config = dict(
    balance_loss=0.008,
    router_noise=0.1,
    router_bias=True,
    n_head=4,
    head_dim=64,
    vocab_size=2048,
    norm='layernorm',
    positions='learned',
    init_std_qkv=0.0391,
    weight_decay=0.43,
    lr_head=0.00952,
    final_lr_fraction=0.0,
)
Below are experts of layer 4 (counted from 0) of a mixture-of-experts language model. Rows are named router (the router's row for the expert), up (a neuron's input weights, with its number), down (a neuron's output weights, with its number) and show model dimensions 64-127. Each number is 500 + 40 x the weight over its row's rms, rounded and kept within 0 to 999. Numbers have three digits each.
Before each expert's rows: "comes after" lists some tokens at least twice as common just before its tokens as in all text. This comes from a sample of Wikipedia text that the model never trained on. Tokens count by the router's weight.

# expert 10
comes after: " the", ",", " of", " and", " to", " a"
router:454582495508509549491470466546476494520541541535511537506564525527478518466467503413582567609468537507497486489484478524449476555492569526459479471461484469469466526515503501496444563473485482
up0:533522510538456542484485455571547478492516479538394466456505473519468537525512460551516537611505567498474556474493545536535500427521534496513518521512443503483544471469516493487424522475549431
down0:491587511428477534479493441499438465492497496540441428502487472455557448481496470518504563512434526510506555541512491535522500576488504500522506549444489420568522523499463545451545473515466504
up1:488552417486493526478554514448513415452503433501473453561445490509444451466472514504580488516559468497484524497584554509464531511541474546530464499506481538458467497481542534523462483502487512
down1:508514475499558446531512495532487469521538442522478468571480445523453508499442509417509507502530515598500501468480564509540512468489497460504492463462515476516541535526508473455507527458539525
up2:446444526490555541465620545420501453456530551495473572569571484521496472475472475449447551502492477569508434521516589514502533502592420495550500452516575523489439484461500485461424468532514515
down2:522517527528512529533517441428606460496580435536512541530531495506428507538465568496455402498468472505564442512508477496517568437545532553507434390513486475553453494485526456625541516523440518
up3:518484497482536483509556490538504541507438509516503468587571415502536455591511503481465554465515484495543501564446464493513479487480466504474462520507538564428493469462454559481540535475505531
down3:444475568593501445504391549559500432525490522500519510490467503485504474496572491564503440406507563554547471482535541456574475476475480547461475489498545529484503485530498493499441511476513502
up4:505460446505513504398504461536559505499530644408488497511469510494537469516496486454515511567569553577468471479487507462556483475419576543463509496521518441493554460495512528531438560531534558
down4:503531483462500462483568527511480484443547533401517477555515520451550454483458455539511538546506579502490535527536522574508534464477517543543505506461469432384493415474535503478466484437495548
up5:480520453461464507541539478430479544506496429452507583430545541487428481452511490525468533475448476486465504501516509493537515575467455438538496492526537524445533529441541512502521455496497541
down5:375527491480566533505546538504498459515526570563502477472520538456435502483491538495528557544500517488478463477526538512555494404584503501447489422432501469462509508473450446566506531447454538
up6:517452498518437508487511447416513492446498524483488450480511573449481495459543502500514465513558480486473476516456470421574531500534506528511545506486510487563509506453538568552502533490508460
down6:498549446510505510481500552537511500464517471488543475489486475457478483478519503554531511457526523494545470546501542523466517592564476524553506519549474521484468534454520540584501468522543468
up7:533505498497550543527515530516519498492512464449514505532495480480550450413438471520468484488446551474411465531506468443500580547550478438529518479457525503510547486542402453509483507496496480
down7:578495509529573524457419556460497447505552478512524512559600481440553446465507473496504533469534442492431525479496528495508542549551459518555478554489561553465483580562536549511482514500526545
up8:508543474465483501519520397487560475537504469410469432508561433481544465547438520458470508469512446515463476459537534467488545562437535524518476546502516514536478464479411500508476417579469521
down8:542482514509593487534526451573477475549444533542571513565541476501391525558511500543463514443537507474521432520469470533532541491442547445472502505473473456502489582518457477528500487546487536
up9:534507438562528443467518444465499510535534515516472503424480466423539482529552503424549502526535575532498486593517459462481458527539503554482543524498562501465513505572464478480541520497467489
down9:490497525515471582547452492533528464460467484585536518509509501451534496453418555445569539463486529494494525479486540459487575421540569480488518517537507516494465476505516501429454471512569459
up10:518495535493490508485524520544471549447453487481505472460559494538490462531503435509560518504533514479553461546529499478500475442570521452452507512528449467497526473517500459452573531493531469
down10:439548455483518470579514570493467480534537511484505433539517443575481481494533540400535513492514498474473470456475507501565547540546518454569564507516445555467457483486540426502586513506483444
up11:513495530514601565476514455453507527505473495478485530461530505565480464514552443468600517557495454496506490584485484450510486468489573421514444464506582484485459482426420478455516434562506529
down11:528521504508521443437478429507544495547524507476458481484436537577494505481495493476481485545438546480588458483412538520463510471546471457513508465470458548476512533524522471548498534526525505
up12:496489471456497471528514514503470487489506486517507429579465424468531495496508499460499606493476638491513460625470436460481453574470493470535501516437568525465559457509464515511483481515517515
down12:539470495412496532446545544547487506483510471504483478435416520513555425490544504512558433461585533486528501541506517436472470522490538487483518515451424477490525472484508480509488511492538509
up13:498597518471519529546534524561546483481485562500513499520519478550477505511432420498528473461425560527442436521490469493487525497509489478546450490483503464549515487540502490476511431508485443
down13:518395469470509534512492545477540509462481501496520492417479542528551514500526503486479395506487480497556506513570487527444447528518491476423499544533363531496492553524518558497497405490492490
up14:544531532463493535527516539443447536462525525491471491520462425488475451470563466492494490507551550603452524461449582512576518519559517533514479532503581495532570525482488512531419511479546474
down14:461464453488598551526482498482488510516494501602522521506477444490497532522498549551447498496520480531503495525569478492499489492491482515453480496521539478509418549555493516556513479484488505
up15:516471533492563479553528514436521468502559484539481502497456527560570472407534552466470518516447453436509544567525498532459552492586513541593513569458553555516445512482509424498513475467537456
down15:511474547491506574593447501461534468464491499513576541558512506485552529483490464520529502529481518475527502504501528473452492498528477472528554551459450490506436522521526436539541534449533447
up16:459541383534537456477534450490503460526487443497450545527470456516486517494519445481535504517566492469512533466510566485504477532476499540553466515542547462529515454442493457536417418534499498
down16:524563491463503564492531493514514470555487504491523494524541532424486530500537516528475513557457542519474514494513503511424516535502527511436521457505505499454505580499514491468562514565530519
up17:469569495493460548455551532414451463535535520499509525580533515555480473497529482527540433481477544464461546519466529510515473530576453462458481578501457481490493502486526542477444494513496436
down17:538482485490511560472479516498478497521471481530516484589537538527421526475547562434501486527533470523505510468502511480518443496469516531513507566514481583477499541534429483501546612561559483
up18:467501554513499496500507504515489482430493489496480439476490438585524517546488467437405549466509491499494522442497476567433521535554453424544509472536485576529466465469452500405532517489529554
down18:466547486500502543510507537501465454515389482487477480454452438518520553468533525522478494477556465551437445548485492466507473491485441501568500487445394515505529481445474472467484535518544557
up19:453520490520451487520478495491472420456434521517447596477468508406512508539501473500530500542496475512515570574477466455477600472568553497484544473491552520464532446431462491522518448459548571
down19:540448520504457400517440523558488525451453451529536535427486529513485434559570505543496483596545497471532497433489493552477461497513505449483496513535459488571486481467476485486532486494532425
up20:547514549531413506513522482494470432500515525475487489522459446521547527471561525534527498433463514510531458466456479547482511569500530438523501461417496428562540402498506578533417473579561494
down20:470425471511492483509434529470429456486529426490542471503491497497471489496493569391484572516555501508485509424532478438478575493474512566423529516539498603558554487567506515437556485528506477
up21:555474444490446557487515403440525453481495498519513508490502454547524487557473455499404494537492443518458589540467551474515522486572461566568533444468505507532517533428539468520468506547526545
down21:554555505543499578433542511546544459499542499517486452477556521509482451521501528556486525498487527454437538467544500535481532464494466504478536451447544452490504509474389503519514499496463546
up22:511499451487468462491513517479461450491554431476465490469508486578526507510456559520520482556527490472510496480537567456455477484537498526486521519538507581538509526478435535495555480526515515
down22:510550491499532432498538516506488563552500541498538525445543451562406501443513475509544561477518512537490526504576548481491487498556535532450511502557552559454436484489431510530522529495552502
up23:501521472491480507506509516499524444535477565439533442492471505578494568555428530461424524502452488526469447506525494554508516511526482470553508549520572524518515491511429531458553530533525479
down23:460499538538448420500540511461464487474483478504447469450526515540506515546587509494493478439529521489490554455481526501484483535491574489522478448559484603454495501443560475481505503487507485
up24:584538443552518496489576511499551606479484517528500522470510476490510400480477488452542457524505567543480419524497475446557585464503526483502549547549501482520560497462482518519507459531518537
down24:501458509506548452506559507455466487486488514487490451542498484546504505496463457501501557487449463424480534517512552489465442527453506467560434540430438494514455499537551524523556490502531528
up25:576452473545511582492515520498507466548485535547432519464521502569491457504408513493489452490445516465412522535466513497461527532518500441543510512514517468554589480467462564518465507510588429
down25:511486508461509530501469449497540513516607570441462518517501577497571499520527508530583430532505494445537603490493548505469406492455533549528403473476500482468516464541511495517485503512546494
up26:542510511407555550492553428485516536549480508518506509496472455468454489515532555508485530518645520473460445491465489513508492537500471545451483531426522524488529582503463441512492470555535587
down26:499560518486493480490498484515448519446530499516455427487596463553443474537530557386511546542530503597550537479443518480443466563564485494459516515449541514431469507503465444566439571480555574
up27:503448449537450395575514454472467519510511453405543503557507444530586492460521475475445470417493509423472469623451485481483509534506473464577521514512522486526480500491403510501451507552459526
down27:535473450509476511547419515496506503511531508558460517471445505536463429558513514514511473505509517525554525448525518467531552456477410459395485544503488490474476553528484592572517527547518478
up28:525548541501489516530538576537471495535472477420539501478488479446502468452492565425483463562481535540442544566454493521509505528540511501507547548463535555483517530464539472495553398541418501
down28:522478521520593491512526560422493484543540429505482546468466526511498494473515545506467457485521566522485512455484513483480410471449471476486522469494445477499486428516437528537519446490501486
up29:530524502420513463497509493503544492539500428492517444498481456427509513476500486447429547473514548559464465504472430438488581489501489510552525453495507590468506437491492481511463503503527511
down29:559494529563403479525449502543479453463436530538477536513495502489395452495476497557550430570504533496583482482511506521505550462492466451525554544464510519546420507515481503480470485556485549
up30:482481521536488488508481449526512481559483554483544511515458464508553511449502499445477495440563519542464553449454498555462528448504557561546527457470475512500476460525497532614497520505515512
down30:471533482459456564477482496521464534469543525459525485531484521516544480523488519536503509511481523484490510483484433523445466500511473471476551532553500510527441489564567548567448484544525571
up31:532446514467442500583520525472469488516454486528507552569482526533513557502551459495519487442502446575504498495500557514488533564462433479466521453510435568471464409513472513524511522574455505
down31:494531567545531452478455384522544528539481450451525569485465473520497492438488551468516531497526468522474496552476574544461529563493507522486490526565577469494460475482479485546536548462407484
up32:499513475520456417502519508458475623460516492494573533507533444500504523455556476503447573472502463510514513429478465504570480500481509469563480461552444498471500504474523577564519496516550453
down32:564476472488504457536423553542584524505482449475605476520575413486520423486429516524479528526545432506563473524448533423374583582501439478502487494505495501506478473511581531598533504477498526
up33:511512527507472494534547470452514435453475495514436505473514486488491424481458494491502525530496569534494476471511539519487593516543523522519433497528522519591505453480470474502487499429572533
down33:547501506481551443459506497457481466466466555521484480597487527488448506499519508496526471425541531533444494461546540472450544546461501551534553481552526475499467475507510413536515456486479564
up34:474469483451460450411511524461525474564510521488531562438496478545445569514509459469526499464518493570491554495547551490546545434502511585513532526498495442519470473464513501549519457579471503
down34:492535550584537537476434514481435473491509459493550515454508503536502520626453459488567465560525463538516514482495477501488442476467442456518526476503539542545611510484562506512495478529612510
up35:500476472479441497521485568449488528531431510501497479474441489498544568452497576442570550402525548484404538557459510502503443444481484553530497452505454432537580502493476586451441467511598518
down35:508437534519572539571381495445485557426517522558510522591547504522522463477503487485478498496511488493479513465498460505468467480548519456506597493514476498554472420455542491627517455454455467
up36:607445505553523512537492571458558489488494471451578531526478507563481453509512481472503483471480439489519515541506528505565573483515503555491534582515519523525528496461500499524533505512525500
down36:538487544575424479450495552474514507515495493503524521474498495491516441520442535574453531509490477508504531494534551433424515471490502516499552507450458494446515591452496443504463484536541456
up37:520545497513487485423545515427542507533520496463538518495502478566517473495521405447463485491503482423549450461520480393478481486585439518508466442603536461461534479516457471601396527480533502
down37:555505496482521570595528473447520553473548473517468484541570581445510490490471466528547511450485435468551483560459474579489492439540490542554522503433498436468575515515568525522450472470461451
up38:465471479513496476473583528501487542481468475498468467522471461486458408619565453485501485496490449468497540451461509463521569544520519516466510519517585468497505523481495460560477563490483438
down38:522450441460452556548494466512450474508460500537483518489543529526485450476513494390532456517526473529560528488530510502497529475500540477461482526537512491505502486539491508532565536525484459
up39:544563489510507488448541518464464465509397529479516527561484455485477457492493502466471539494497512540508459486523471492452559515501419528510460503527432528442563373452449545441545585522546562
down39:472464436500562484469475515492481448520505439508503483477552496516464515452541526575472575515531549516503571548521493473523450474474495487463506499509501604476513556477527466530500547534458531
up40:565518505457591518518546386517555505485518516493497518509528459509562495494465495526506557490487481493476540514504484533477597408587434476530542485530473525433542513505566550589470537462483445
down40:486501506519412467477528502553559550583486524486452567567547488526464479465515515513492520526523546539515460455531543486486524581451497493560451497466477455500529511483571495420532519524460559
up41:536386505540553473478530514537519477568549506535465525473455478535560565467499520488536544548548434492386482450591452554528456513485530514519527499461483473530515433515535534488503451475522499
down41:481467434531603504446437481547478544475554521530534551465477514508457529550498555536431515506516473463592586497515483515463498496513502466490562541523539496512481480537518493493474549507494479
up42:544462485505502453504604499478572526549500523448506466424445404524549518565551455480500400490403542460495473509483472509565519561494467517519500532544482529497507449545533486527420548532530447
down42:533510496543425512542444584507455451498559493430610468448523528544488521576440472510529439589466433553557433488546565535516543552533494450499499470543487481496521458489557478466422496460478502
up43:533589485528418540532467508473518527482505437518495428527535456523511482426467447475482512504542511504439511507476490543521509523471504526472498479508464458509462524490483497500515493502437529
down43:540465470546547491534523522402470472475491502597475467516510454517460513529545439531504566518542411527509547558536555582471505445521474511479468525514425513509526536499513493448541562475449525
up44:462498474412541486489453533454540481561438549562524490484426484469478450455525447478509521486525477474507489472462430482459499542452501463549518409477499495537534498546454495535424462579460493
down44:481533562442521523494520522556480564540469474446497528433459526522452432548474546474514526531487489436516453428441616494541512551488498467505498444514432513478377527495544425498514487554479544
up45:509485516467546552546498486513595486539487494482509487525508478535464450479512459483449454460447478470493460512518506508495411502547462540429472441471438594475453532510455495458497491529520521
down45:483514585492512494556544486444429490527548518501519531531520406532536540490510523502488502434487467497491468499531561431477434546510557489537471450500434533568538510514521539524472410469506502
up46:481506453532516578519532453490526505542462514472542459474545523500445460510509527460449412482514475475470439520499516445413538469469476483517482560463511455567481545491526554592495508539466464
down46:439489487509554482493493473482491503454479569518474476461547467577451476460478491503489471463532478535519508530465533464573491495458545555422478445482559477530575507490472531496437509412490563
up47:461523415528477532508540532505504572506525533526504523498561544465567390503468436506513412495482534475453499449444551429613490494481512514510475519524562548545563460500483457504518456532471460
down47:495558501440465515513472442462565476537501505541513502515509495469545501486497559454494434514498470540527490476477528470551521458404434479471502469413526478495478496522454464506478488504478555
up48:492556525486498529470588477497534528490501467520452449512508462548486381469459492494562606485559482498502533451546520439473581529529498542511473470523473494486480486479531510552576491475457475
down48:545570561596493550501421470491553475500548477453464488482486429528520508500511540491495464596509509494513561500487546444523506482471544409527513450500499466532518495547473495548518459505477554